Experts of a small language model: width 128, 446M tokens.
Below are experts of layer 4 (counted from 0) of a mixture-of-experts language model. Rows are named down (a neuron's output weights, with its number) and show model dimensions 0-127. Each number is 128 + 24 x the weight over its row's rms, rounded and kept within 0 to 255.
Before each expert's rows: a language model's description of what the expert responds to. This comes from a sample of Wikipedia text that the model never trained on.

# expert 42
Description: Given names starting a person's full name, such as John, Robert, Richard, Elizabeth, often after by, commas or table pipes.
down0 [157 161 142 122  83 141 106 104 128 141 162 127 136 187 107 161 156 133 115  79 153 151 130 110  83  84  82 107 120 146 123 140  93 131 150 138 165 155 109 114 139 195 127 123 159 138 112 125 148 134 156 148 136 141 150 138 121 102 128 152 122 125 152 138 141 135 110 115 130 126 117 149 185 111 137  99 158 176  98 128 104  92 138 157 131 128 143 120 129 169 154 117 128 140 148  83 155 102 119 156 135  96 137 124 118 132 102 128  81 125 108 139 114  91 126 116 125  99 115 142 102  97 145  99  68 108 109 131]
down1 [105 120 132 145 117 114 149 132 117 197 142 135 133 131 105 138 105 103 136 110 108 149 160 125 146 139 120 135  94 142 149 158 134 168 141 146 142 114  79 119  92 102 147 131 110 175 148 147 153 190 116 131 113 107 144 119  73 106  97 149 161 186  92 102 113 126 116  90 108 145 106 171 138 162 140 111 155 131 125 119  83 129  94 121 104 111 149  98  97 146 153 121 102 122 129 116  92 137 105 158  98 114 130 132 106  87 158 136 137  95 145 145 139 113 109 164 140 121 133  97 128 158 130 135 158 105 171 138]
down2 [ 87  91  87 134 131 119 112 125 115  87 108 195 104 139 110 124 153  73 144 148  98 161 110 121 124 138 144 131 137 138 135 139 127 127 145 125 141 142 116 129 140 117 153 125 135 165 110 160 102  85 108 169  97 102 106 136 129 100 141 104 152 149 118 110 150 147 145 135 141 113 128 169 124  82 165 141 126 131 123 114 166 150 134 111 133 108 121 146 107 138 135 119 186 129 129 121 179 117 119 133 168 193 142 149 164 108  93 137 157 131  91 104 124 110  96 145 121 114 147 133  77  91 176 124 122 123 105 104]
down3 [195 144  79 140 112 133 124 105 148 130 156 126 140 141  84 111 125 122 142 147 149 142 135  98  89  88 120 122 139  92 146 143 135 148 167 118 136 144 170  96 125 136  87  95 106 136 129 129 115 156 119 100 151 151 141 141 134 152 101 128 126  89 140 150 182 153  78  92  93 117 136 156 119 149 152 123 118 133 130 103  93 112 104 139 127 110 177 135 104 118 163 123 122 114 124 198 136 135 127 127 158 141 162 101 118 114 142 132 133 109 117 125 151 105  92 141 171 132 114 113  98  91 132 136 169 121  84 161]
down4 [125 120 143 147 130  75 124 123 100 105 118 176 151 147 155 133  87 121 111 146 120 109 159 156 102 123 106  94 134 118 137 156 137 139 113 121 101 147 172 151 149  88  97 142 146  98 125 116 128  94 143 144 102 120 119 163 117 145 102  95 118 106 138 110 108 195 135 102  97 129 152  97  99 194 124 154 133 186 131 126 143 148 159 145 172 105 127 115 128 125 147  88 120 119 106  97 127 167 156 145 127 102 127  91 154 143 113 142 109 115 129 144 140 126 118 142 160 140  90 172 158  85 112 116 138 115 140  98]
down5 [ 98 160 129 103 142 153 166 117 128 123 134 156 105  87 152 168 120 125 174 101 180 157 145 140 101 119 112 148 120  90 143 156 105 119 110 150 149  91 105 117 161 140  95 147  99  73  96 135 120 119 115 121 126 155 138 133 102 100 105 125 107 124 169 166 147 135 114 140 134 110 139  63 126 130 128 112 123 170 164 125 152 139 140 128  96 100 150 109 108 139 136 101 136 136 123  95 123 125 108 150 102 137  97  81 161 138 115 123 133 169 171 149 122  88 113 169 120 175 151 115 103 148 118 140 147 108 157 120]
down6 [173 141  90 179 169 134 143 137  99 139  85 118 145 146 144 118 115 106 110 140 158 109 162 100 118 124 123 117 137 156 152 103 158 129 125 150 110 126 111 149 139 132 127 119 137 167 153  71 136 110 144 138 121  94 118 138 104 104 137 104 148  89  99 152 156 111  72 147 133 126 125 114 142 136 162 139 162  95 139 133 126 153  95 150 137 149  86  84 126 168  97 123 121 129 122 136 117 121 122  71 109 115 179 123 149 189 143 121 103 148 109 108 103 148 123 158 138  92 107 124 107 180 117 132 128 111 160 107]
down7 [135 105 142 153 139  72 138 151 128 161 148 135 123 122 154 142 110  83 134 131 130 133  82 108 109 132 144  96  84 104 119 137 100 105  94 138 131 139 180 151 131 119 167 128 112 149 122 136 118 144 105 108  92 138 119 157 151 122 124 147 133 146  84  94 148 162 155 112 102 114 122 121  96 121 108 147 104 124 163 139 186 154 152  93 149 146 115 122 152  96  70  79 177 143  96 165 134 116 131 109 108 118 161 160 119 137 127 150 104 142 110 150 154 144 150 169 118 175 130 115  98 102 123  97 138 110 136 137]
down8 [151 144  83 133 133  94 114 112 140 117  71 136 100 149 106  84 139 145 114 116 125 120 163 124 110  93 142 144 138 126 101 120 143 149 134 124 164  97 106 109 156 141 123  88 148 154 123 125 141 108 147 156 129  71 178 111 117 169 116 111 141 154 160 162  93 120 115  96 120 156 145 110 182 145 135 134 170 106 106 142 134  80 146 144 128 154 150  89 122 138 167 150 112 166 142 126 141 113 106 114 132 115 142 121 141 113 120 173 107 166 104 154 105  97 111 124 114 170  97 109 176 117 131 146 142 127  96 102]
down9 [ 82 137 109 114 148 103 185 186 106 121 148 125 109 142 124 153 123  87 129 151 114 118 131 152 143 181 142 121 153 105 164 132 137 123  89 124 136 136 115 126 122 116 164  99 136 105 125 170 161  79 127 109 129 133 112 135  99 112 155  91 116  86 134 152 152 152 159  98  96 103 155 124 155 100  97 128 155 107 157  91 106  79 127 119 139 150 138 123 105 108 101 125 139 149 128 144 143 109 107 130 114 165 163 125 172  70 162  95 169 132 126 132 149 106 107 163 112 130  98 152 139 122 130 151 143 125 133 125]

# expert 17
Description: Inner pieces of proper names after St, Sch or Bl, plus years in tables and ranges, such as St-ove, Rh-ode, 2011–2015.
down0 [ 99 147 130  93 162 120 132 117  81 164 108  89  89 110 128 135 134 124 106 103 173 154 168 134 137 117 113 127 105 133 131 131 101 100 150  88 135 171 141 130 141 104 156 101 109 140 126 136 114 135 133 136 140 129 109 119 152 139 162 154 144 117 100 126  97 159 180 131  98 102 147 114 108  96  95 130 128 147 119 101 138 158 145 113 117 146 189 171 130 123 130 118 151 123 176 106  89 131 104 149 128 109  78 129  90 150 126 133 144 164 113 112 164 158 109  79 170 114 146 145 145 125 162  83 125 112 128 156]
down1 [121 136 108 124 114 143 168 145 125 157 133 149 109 161 112 149 137 139 127 142 157 158  74 165 130 122  87 168 104 139 149 114 104 150 114 117 125 170  92  97 153 134 124  84 145  98  75 134 140 122 152 137 120 147 130 146 140 178 100 156 146 133 127 147 114 153 126 128 117 124 142 101 175 123 142 111 188 136 124 135 103 126 136 160  86 111 144 140 109 111 137 104 102 151 157 152  61 132 124 137 100 150 105 111 147 112 105 113 171 130 127 113  69 162 140 140 115 124  89 146 114 136 104 116 116 120  93  86]
down2 [112 100 137 102 108 100 142 103 140 113 169 141 117 150 116 114 132 116  86  90  85 120 119 131 107 142  98 134  96 133 164 138 141 142 141 130 146 130 100 133 148 138 167 120 131 141  87  88 110 104  91 157 101 102 134 153 127 108 156 157 120 104  86 124 154 110 159  98 166 124 141 153 151 132 141 120 116 120 130 117 136 163 123 148 130 131 160 156 119 128  94  48 120 131 157 130 170 130 195 107 190 126  98 152 179 121 114 129 120 134 117 118  85 139 136 145 129 126 159 111 158  95 137 127 138 114 143 160]
down3 [108 122 127  70 120 120 145 121 187  39 116 151 147 142 128 111 132 104 147 128 113 111 143 145 181 117 125 151 127 131 135 135 144 116 145 126 122 132 122 129 146 100 164  87 151 142 101 136 136 136 110 151 159 133 141 116 125  99 177 173 139 110 150 129 128 138  81 160 101 144 109  95 121 116  99 116 100 123 113 135 155 167 147 148 111 113 131 145 121 126 122 122 132 130 113 136 173 131 134 120 115 125 130 144 165 102  90  93  80 155 127 123 124 153 134 132 164  83 147 106 143 159  92  94 178  78 137 120]
down4 [125 125 130 126 125 126 116 106 120 114 165 192 131 143  85 123 121 148 173 122 120 144 167 136 123 131  99 153 115 103 138 114 134 146  90 121 130 143 113 115  90 120 139  98  88  87 142 129 144 135 151 132 146 119 158  94 118 123 149 128 176 133 153 139 138  71 131 123 145 139 127 133 126 152 158  99  92 123 118 199 118 119 148 162 112 127  92 112 132 145 129 118 119 136 175 116 106 160 156 107 116 124 168 143 132 121 113 130  91 139 136 140 142  72 171 142  96 115  65  87 114 129 109 137 134 181 118  98]
down5 [ 98 118  98 107 170 137 164  97 124 101  83 139 143 111 130  96 132 128 131 150 136 124 109 140  92 123 140 155 158 100 121 121  98 182 135 138 110 163 133 151 142 114 135 169 160 133 121 143  82 154 153 137 106 128 140 100  98 111 131 119 140 168  95 156 106 140 137 115 104  48 150 140 164 125 142 132 121 125 152  85 126 141 140 111 164 118 133 151 144 147 162 154 130 154  84 108 120  98  92 114 157 104 130 108  75 125 110 125 143 133 167 152 100 162 151 103 123 121 156 111 143 111 106 136 111 105 164 156]
down6 [111 138 116 130 135 145 128 122  65 151 125 147 115 162 168 125 123 179 159 111 116 128 141 174 151 138  91 122 175 125 109 136 129 120 124 153 177 155 116 119 116 161 112 104 153 161 132 160 122 104 149 105 124 165 125 109 121 109  94 149 108 113 152 108 126 106 128 110 179 141 108 146 100 139  78 129  83 178 135 117 139 137 148 122  55 131 134  87 102 142 117 180 100  83 120 137 135 137 118 157 132 136 133 120 142  99 124  99 128 134 112  94  89 136 136 114 157 110 132 126 128 116 176  95 121 120 146 119]
down7 [152 130 113 126 148 120 104 133 106 133 154 116 199 155 128 165 137 152  87 128 110 106 140 133 164  99 118 124 183 144 163 142 136 100  90 128 118 119 132 152 143  86 158 114 106 122 156 108 105 100 121  88 131 100 172 133 118 129 152 107 137 150 140 108 128 117 115 142 135 148 161 142  97 100 112 130 171 117  91 106 188 123 148 143 177 148 100 115 149  84 163 113  70 139 103 118  94 171 141 139 135 139 112 115 135 140  81 126 143 117 121 105 127 105 129 149 115 164 107 124 123 128  90 154 127 107 142 110]
down8 [136 141 116 121 164 117 111  98 136 109  84 179 116 127 138 136 122 143 135 126 142 150  95 123  91 160  75 154 120 130 130 117 131 121 129 121  90 173 149 119 147 101 108 101 112 164 162 114 168 127 159 119 125 114 153 110 129 122  83 103 139 156 148  75 152 125 129 122 108 150 159 115 167 153 127 162 120 123 112  99 113  83 127 155 114 119  97 132  95 110 187 196 139 142 110  92 144 121 150 130 141 123 161 143 154 113  97 131 142 138 131 146 104 122 122  77 129 104 100 143 119 143 167 118 119 122 113 180]
down9 [146 143  65 126 121 154  91 127 111 114 123 128 118 139 127 113 151 140 140 101  91 165 136 141 101  82 115 117 104 107 119 165  72  73 133  94 125 170 139 193 134 134 117  96 133 163 104 128  77 135 115 124 155 143 179 119 138 128 134 117 126 109 112 160 172 133 149  92 158 104 128 117  97 115 134 124 140  89 153 139 131 123 144 105 158 150 153 146 145 116 165 129 131 123 124  96 153 133  93  88 142 107 128 170 125 115 117 106 175 127 120 151 149 124 123 121 116 104 123 142 129 147 189 160 140 130 119 124]

# expert 18
Description: Quantity words and figures after prepositions, such as each, every, higher, $, € and year digits like 15 in 1543.
down0 [132 126 156 141  84 119 134 137 147 141  96  84  76 129 142 105 134 138 136 121 118  96 120 164 182 121 128 127 159 154 134 139 137 154 127 135 152 112 106 135 168 158  89 158 131 152 146 138 136 110  98 151 148 119 117 159  82 112 113 153 109 140 137 119 133 137 133 156 106 138 142 108  90 116  85 149 154 176  94 121 120 147 138 175 178 120 106 100 109 155 117  95 123 164 114 131 149 129  86 148 122 119 143 114 129 129 130 114 123 129 110  80  98 171 156 118  91 145  78  84 151  81 135 144 139 101 144 145]
down1 [113 167 129 101 110 149 120 110 111 127 135 109 123 152 106 118 105 113 127 148 101 140 164 111  61 120 110 125 122 208 158 115 102  87 131 150  97 152  89 104  87 115 104 123 166 106 161 147 122 139 147 118  91 101 128  92 144 173 117 115 128  96 143 145 142 159 132 125 106 104 144 188 147 120 139 130 158 130 162  99 110 134 135 143 159 146 155 160 110 121 138 153 137 134 128 114 154 117 173 112 109  80 129 148 131 139 112  99 146 142 127 157 139 152  78 129 140 117 162 159 129 120 105 106  95 102 119 143]
down2 [162 111 111 139 147 121  97 146  99 137 130 183  89 159  91 133 116 103 136 178 119 142 152 153 132 124 131 161 158 127 145 111 148 123 101 190 156 105 130 110 105 106 157 145 141 165 133 118 120 122 119 104 120 134 161 115 128  87 118 130 127 113 107 118 174  73 103 106 145 144 161 115  67 136  93 155 183 132 130 111  90 146 151 148 118 110 126  89 131 151 138 118 116 119 108 121 106 124 101 135 170 130 143 110 134 155 107 107  94 160 139 169 109 133 128 136 121 101 114 128 115 142  88 142 184 113 139 107]
down3 [142 155 137  96 109 129 157 160 143 163 134  92 142 120 112 110 112 181 128 192 159 143 101 123 132 118 102 122 152 131 122 151 141 114 123 130  86 143 137 154 145  55 156 155 147 137 118  81 115 136 130 138 140  93 127 117 158 120 123 132 144 187 103 106 157 137 107 102 157 157 133 157 114 144 102 110 117  96 140 107 106 116 153 138 101 127 115 116 156 165 132 138  90 178 119  88 106 133 147 101 116 106 105 112 115 105 193 137 180 111 149 123 112 126 123 150 112 117 130 124 119  98 149 100 118 129 134  94]
down4 [138 127 109 136 149 108 202 110 126  57 131 138 142 121 143 100 148 147 127 154 130 149 141 124 135  81 100 143 162 133 111 188 113  91 145 102 142 133 143  99  96 145 127 114 125 122 156 140  94 185 122 124  90 122  92 162 134 154 136 140 139 125 143 127 121 185 108 129  83 142 128  68  82 133 151 157 120 127 139 119 163 108 145 100 155  95 104 139 129 112 189  87 114 144 153 118 150 113 159 118 119 131 150 122 117 146 133 119 121 128 120 130 115 180 113 120 132 136 120 117 124 117 126  97 121 141 104 109]
down5 [145 110 159 110 139 120 141 117 146 111 101 175 110 133 118 156 134 122 120 116 155 130 121 130 153 121 135 104 126 187 135 106  91 120 108 131 138 161 166 126 138 146 149 149  53 137 128 149 118 114 140 125 166 121 131 134 125 147  97 129 161 158  87 163 111 150 143 127 103 108 161 139 156 143 109 140 120  91  68 161 105 105 125 153 100  98 131 148 131  79 128 153 151 119 129 159 146 111 158  86 102 149 181 122 133 121 109 112 146 144 100 123 142 124  61  80 166 134 127 111 141  93 122 114 105 123 141 117]
down6 [139 106 120 113 127 142 163 102 137  91  93 105 159 149 131 155  93 147 120 107 158  96 147  93 146 129 120 139 145 129 121 118 107 147 127  98 171 121 141 141 186  97  98 123 141 218 120 113 124 119 127 133  87 132 114 138 145 118 129 145  80 151 134 123 123 133 101 112 142 166 136 160 104 144 112 134 172  78 194 111  95 100 139 135 112 108 176 121 138 124 115 121 113 100 109 128 121 146 121 145  97 125 177 133 127 129 134 153 131 136 141 190 126  86 106 105 113 110 128 117 148 122 150  99 132 124 133 150]
down7 [130 150 138 109  92 140 166 125 102 111 144 140 109 137  80 172 146 154 193 129 117 145 137 150  64 163 126 125 153 117 163 137 113 136 141 122 129 108 139  98 115 100 120 135 154 150  87 107 127  81 151 121 102 109 125 118  94 136 130 135  84 157  99 112 158  99 107 151 113 104 148 126 114 167 159 114 148 143 137 150 114 130 149 141 118 150 131 100 111 154 127 177 128 162 159 102 118 158  93  99 128 107 101 167 131 118  96 121 148 175 157 119 123  71 116 103 134 140 141  92 144 121 102 122 132 148 154 110]
down8 [142 127 156  88 187  94 103 112 149 154 107 127 121  58 137 137 129  95 137 123 141 144  96 118 107 132 182 125 124 143 127 121 150 127 150 144 134 140 156 130 136 108 169 119  93 116 120 145 120 123 132 103 138  78 114  66 133 110 129 135 132 113 137 138  92 183 135 171 144 149 132 141 136 149 119 128 156 149 117 130 132  89 108 172 131  95 125 162 127 162 122 163 152 117 130 146 128 145 116 107 139 126 120 123 167  79 143 155 120 133 131 117 135 129 136 124 117  76  58 116 123  84 159 165 101 117 135 118]
down9 [131 126 117  59 158 139  97 143 160 124  98 120 129 137 109 101  99 117 138  98  82 136  87  99 129 145 118 140 169 160 134 170  91 120 139 106 135 126 184  87 130 137 109 119 127 127 109  80 181 161 155 113 109 123  69 137  98 120 120 146 141 113  93 150 161 148 130 102 133 126 136 120 119 136 133 118 139 112 127 126 185 105 134 134  99 148 115 151 126 135 133 111  84 147  92 112 174 138 119 155 114 164 132  94 135 132 146 129 129 105 140 156 132 159 158 160 106 159  95 142 155 120 152 142 146 107 112 155]

# expert 8
Description: Space-prefixed small integers as values after colons or table bars, in stats, scores and measurements, like Poles: 0, 6 ft 2, 1,676 mm.
down0 [146 140 153 141 114 101 157 128  69 157 143 112 147 134 114 154 156 136  97 147 119 119 120 138 113 160 119 162 164 152 136 130 104  92 111 117 121 121  92  82 163 138 125 137 151 155 145 131 139 163 160 143 120 173 121 161 129 123  95 100  80 104 125 112 111 134  70 113 146 153 124 124 120 120 116 100 123 143 157  93 134 153 148 126 128  96 165 115  91  97 192 104 122 168 135 153 156 163  87 110 112  85 120 129  97 162 115 130 121 148 100 132 108 177 133 122 125 163 120 100 136 139  95 110 133 107 131 114]
down1 [101 129 135 165 125 100  99 110 144 139 166  91 106 113 146 130 158 150  84  97 105 115 116  81 124 125 143 103 126 170 108 143  94 113 148 141  89 114 122 123 151 146 111 159 121 111 111 158 135 134  95 158 111 175 163 139  79 157 124 131 153 130 176 127 163 142 138 112 117 153 141 110 178 121 143 180 123 129  97 145 104  82 125 176  95 140 139 117 133 116 150 150 155 129 132 128 121 154 130 169 135 137 118 151  89 104 140 119 110 135 111 108 107 135  88 128 122 143 165  92  98 160 105 134 121  74 131 132]
down2 [123 111 139 123  85 136 136  91 153  93 120 151  91  94 167 103 127 117 137  61 155 121 102 113 122 144  92 158 124 124 110 132 187 160 105 126 118  97 126 144 146 102 149  96 173 113 137 123 142 176 143  79 117 122 146 126 114 145 148 121 110 115 161 170 123 150 143 164 114  99 147  81 130 122 135 120 140 109 154 144  81 116 116 112 104 156 111 131  85 153 115 162 118 140 110 139 141 134 119 103 139 120 121 141 161 123 130 153 183 113 148 116 166 184 143 139 134 109 119 164  98 121 124  97 107 139 142 130]
down3 [126 121 131 183 153 141 162 123 118 115  95 158 146 102  83 107 123 171 123 103 123 119 165 135 136  80 118 178 105 148 138 148  80 129 139 132 111 146 116 137  68 110 151  99 184 107 109  99 152 111  99 154 121 128  93 162 108 109 111 108 136 175 139 128  93  93 141 115 136 144 123 103  93 167 154 129 149 121 118 159 153  96 111 162  97 141 115 147 113 100 113 139 113 119 115 134  82 139 141 130 113 122 149 163 125 169 142 121 102 176 125 125 115 128 150 134 112 157 172 128 124  96 150 114 127 141 141 129]
down4 [116 151 127 118 150 148 152 102 120 130 124 100 153 110 131 138 121 153 161 110 146 154 156 140 130 134  78 167 119 114 124 158 127 151 162 124 120 100 122 106 145 137 139 123  85  96 155 131 150 157 120 135 167 116 142 158 179 131 131  80  64 117 112 108 175 148 158 121 144 130 112 131 132 135 120  92 136 144  85 103 103  97 153 144 168 173 123  98 123 139 121 140 106 109 115 122 167 137 106 134 115 149 127 127 116 149 121 150  90 122 122 112 105 111 157  45 128 146 102 138 150 154 152  80 100 139 119  90]
down5 [162 127 142 148 129 116 171 117 153  75 164 142 177 103 109 136 115 105 116 132 126 138 142 105 136 123 148 119 127 147  71 116 121 135  75 130 133 140 143 170 136  99 149  95 129 144 127 123 121 171 106 103  97 139 146 109 126  91 134 125 133 149 112 126 140 150 139 173 127 101  99 172 164 108 122 141 168 114 117 137 173 134 107 137 129 136 149  63  84 132 157  93 136 154 161 134 105 127 110 127  81 156 103 142 127 105 156  93  74 105 109 144  95 136 116 134 126 151  97 123 124 151 129 136 151 116 156 159]
down6 [162 103 135 158 131 136 138 110 140 158 136 129 119 126 156 112 145 107  85 118 169 174 136  92 145 118 111  84 119 161 122 135 124 132 153 193 111 108 183 132 124 136 136  95 105 144 158 122 134 138 150  98 154 135 133 150 131 127 143 140  85 162 153 104 124 117 151 100 109 135 156  62  96  93 135  90 153 150 138 123  98 114 105 156 164 106 112 124 148 136 162 112  93 128  93 144 158 124 115 113 147 109 126 119 117 152  87 109 106 153 107 155 145  96 133 136 100  93 157 133 177 116 121 129 119 149 107  89]
down7 [132 116 117 130 170 162 143  98 129 142 131 101 116 122  98 122 111 155 115 143 136 143 140  94 116 105 108 127 125 144 112 125 122 121 115 151 104  90 137 149 162 164  95 175 109 125 118 124 163 128 115 171 147 106 125 136 106 107 143 149 132 140 132 113 111 120 130 175 123 168 119 147 100 129 180 139  86  80 132 156  96 170 161 117 126 125 116 115  93 122 126 140 160 131  92 142 136 118 123  98 161  88 171 111 103 172 157 169  64 147  79 139 144 138 136 129 104 151 172 108 123 132  87 129 150  92 118 112]
down8 [113 127 141 138 125 133 157 160 126 124 152 135 101 129 112 135 123 121 104 165 130 110 159 111 150 172 120 159 137 106  91 138 124 138 136 133 136  93  89 159 135 109  91 103 179 130  99 120 107 141 190 114 123 126 125 195 133 112 134 105 126 150 117 139 125 104 129  93 141 168 137 139 138 126 160 176  99 170 126 116 158 148  53 117 152 100 134 148 106 123 116  89 152 110 139 108 119 134 128 116 126 145 122 193 131  99 131 123  72 152 105 111 116 118 162 138 137 140 129 146 129 123 120  83 124  74 117 110]
down9 [119 154 154 127 181 112  91 104 152 155 152 155 135  89 117 169 111 139 123 131 101 118 114  78 125 145 180 156 161 183 166 132 106 110  99 132 154 140 131 119 128 134 101 126  97 129 118 170 127 143 109  79 121 146 146 146  88 125 115 128 147 106 115 134 175 130 122 158 131 162 167 126 139 142 114 132 171 136 179 111 113 114 118 119 145 110 148  48 135  97 124 113 125  99 171 105 124 137 115 137  98 136 118 101  84 159 124  89 137 131 139  88 125 131 127 122 113 132 119 113 139 135 142 130  91 121 135 112]

# expert 25
Description: Capitalized first word-pieces of personal names and proper nouns, often completed by later pieces, such as Jeff, Dan, Matt, Nick, Kir.
down3 [120 166 175 104 130  93  89 162 118 165 157  97 104 141 160  87 125 126  77 108 139 132 112  91  96 148 166 102 150 105 141 140 126 143 122 150 140 167 145 119 149 116 113 116 119 125 130 118 130 112 110 116 105 119 181 133 151 100 138 103 104 108 168 136 115 159 102 146 145 118 140 143  84 168  94 122 108 113 126 151 157 162 124 111  98 119 126 172 141 147 152 126 144 115 150 135 113 142 180  79 108 110 138 125 124  99 124 144 157 163 103 157 154  93 118 113 137 125 113 123 103 126 118 189 143 108 124  90]
down4 [126 140  95 130 131 131 155 109  83 161  95 132 124 137 111 106  96 138 124 111 175 155 194  73 120  86 132 148 152 108 142 143 150 103 111 134 116 191 159 124 113  93 144 150 125 146 156  99 144 149 102 104 146 136 155  92 110 151 118  98 108 152 137 133 118 105 126 127  93 115 113 154 138  82 146 109 157 136 114 132 162  82 146  85 132  90 123 164 110 143 130 142  91 123 104 139 116 121 154 139 115 105 134 126 145 165 183 132 118 110 140 114 109 142 153 142 122 160 139 170 142 148  84 146 116 135 114 112]
down5 [116 114 127 113 158  91 124 128 145  80 140 197 102 163 138 118 172 141 119 102 158 162 142 161 144 137 128 154 102 110 106 108 119 142 166  89  97 105 120 157 131 107 134 157 159 116 134 157 103 131 160 160 117 150 129 128  99 142 151 154 166  94 105 161  99 144 104 126  97 104 139 112 145 140 109 145 127 125 187 133  80 128 158  95 137  92 118 154 106  96 135  90 143 109 171 122 107 158 107 121 132 135 111 155 120  89 121  84  87 156 134 103 125 122 122 158 145 107 117 139 151 113 114 121 141 128 116 151]
down6 [163 132  84 108 158  96 172 147 157 115 169 123 155 136 130 111 142 168 129 146 175 171 181 107 148 134 127  80 161 131  78 118 128 142 140  99 103 129 125 137 120 140 107 103 154  97 156 162 121  71  96 157 115 122 119 111 131 132  79 111 130 164 118 145  97 130 135 137 149 135 101 132 108 134 157 130 140  87 116 128 124  93 138 110 147 118 149 131 136 148 141 139 125 149 135 122  92 114 127 110 105 180 115 120 121 126 130 100 100 123  98 122 127 114  97 101 133 154 139 188 105 180  92 158 130 118 120 124]
down7 [105 134 120 112 140 108 142 168  81 114 130 198 174 107 100  95 149 111 118 141 106 141 129 148 112 132 152 112 107 127 143 102 131 150 151 145 123 119 104  92 137 129 155 126 129 169  75 168 138 133 135 140 124 124 159 156 146 131 141 168 127  87 131 158 167 116  99 132 102 107 128 146 100 115 108 158 124 175 157 113 107 125  87 115 139 157 132 105 111 154 134 150 161 168 103 144 110 103 144  81 110 119 124 138  97 107 126  95  87 119 100 101 141 137 125 135  73 146 124 152 158 131  99 178 128 131 115 147]
down8 [104 130 107 130 141 121 115 132 156 131 122 133 120 138 181 172 119 147  91 151 130 155 126 132 120 182 102  83  53 155  93 126 181 132 153 124 114 139 147 145 124 171  71 162 161 103  85  83 128 109 116 172 135 148 118 127 150 128  83 127 144 147 108 125 130 142  70 144 110 129 118 112 141 110 157  82 155 126 113 129 103  94 109 129 155 136 149 136 138 143 128 150 109 160 139 113 130 134 148 161 122  89 138 129 125 109 101 121 111 131 152 141 138  88 149 111 144 145 119 148 129  89 132 115 100 133 158 115]
down9 [ 86 121  81 129 159 123 115 137 133  98 174 139 140 120 104 158 141  90 167 142 118 129  90 126 176 141  98 144 131 155 118 150 145 100 114 162 129 194 156 101 135 131 153 134 113 132 122 119 106 114 123 102  90 154 129 125 110 136 106 163  87 109 107  97 123 170 124  84 116 108 144 141  83  98 123 113 170 133 146  83 104 152 147  86 129 112  90 144 121 125 141 123 161 144 141 107 136 107 137  89 148 176 144 133 135 125 115 159 161 138 159 133 147  92 120 170 128 152 136 148 124 151 120 123 149 121  99  95]
down10 [107 140 124 110  92 147 140 113 122  97 128 131 136 105 137 176 128 139 120 100 167  56 122  94 188 130 137 134 164 138  84 112 123 131 109 161 136 165 147 109 147 129 147 111  79 153 156 107 154 109 114 148 126 173 139 157 129 140 129 112 135  93 122 119 140 154 107 126 136  71 111 130 160 143 124 125 123 115 140 109 119 140 133 151 123 109 121 122 132 150 134 109 160 152 137 128 115 129 145 124 137 148 119 116  87 172 127 106 131 143 102 128 115 127 180  85 139 171  66 111 145 132 144 119  73 149 169  85]
down11 [105 125 154 114 139 140 154  93 136 138 132 138 142 125  95 108 109  98 141 110 108 140 138 160 142 120 101 102 136 166 138 166 131 134 132  80 164 166 142 161 121 121 122 103 110 125  93  82  87 121 110  93 145 125 159 177  94  66 111 138 150 139 112 144  83 148 112 131 111 118 121 154 149 146 166 151  72  94 133 102 109 161 128 167 137 123 132 139 143  93 111 126 124 122 162 174 147 140 106 124 166 101 136 146 148 114 140 181 116 144 116 149 143 105 158  87 126 121  98 112 134 109 135 100 152 105 124 164]
down12 [140 161 120 119 116 115 130  68 146 110  99 107 116 164 116 158 134 156 131 110 106 171 147 115  75 104 123 124  88 130 176  94 157 147 132 102 117 160  97 144 134 127 149  99 127 137 130 133 160 140 120  93 115 164 119 125 168 123 116 163 164 210 137 133 119 110 104 116 118 126 113 125 143 138 118 131 109 154 125 110 149 103 156 147 121 165 155 135 152 113 101 133  87 150 156 124  81 130 131 147 147 125 125 117 131 137  99 114 101 121 148 122 140 123 121  59  94 120 167 135 107 113 139 157  79 152 124 159]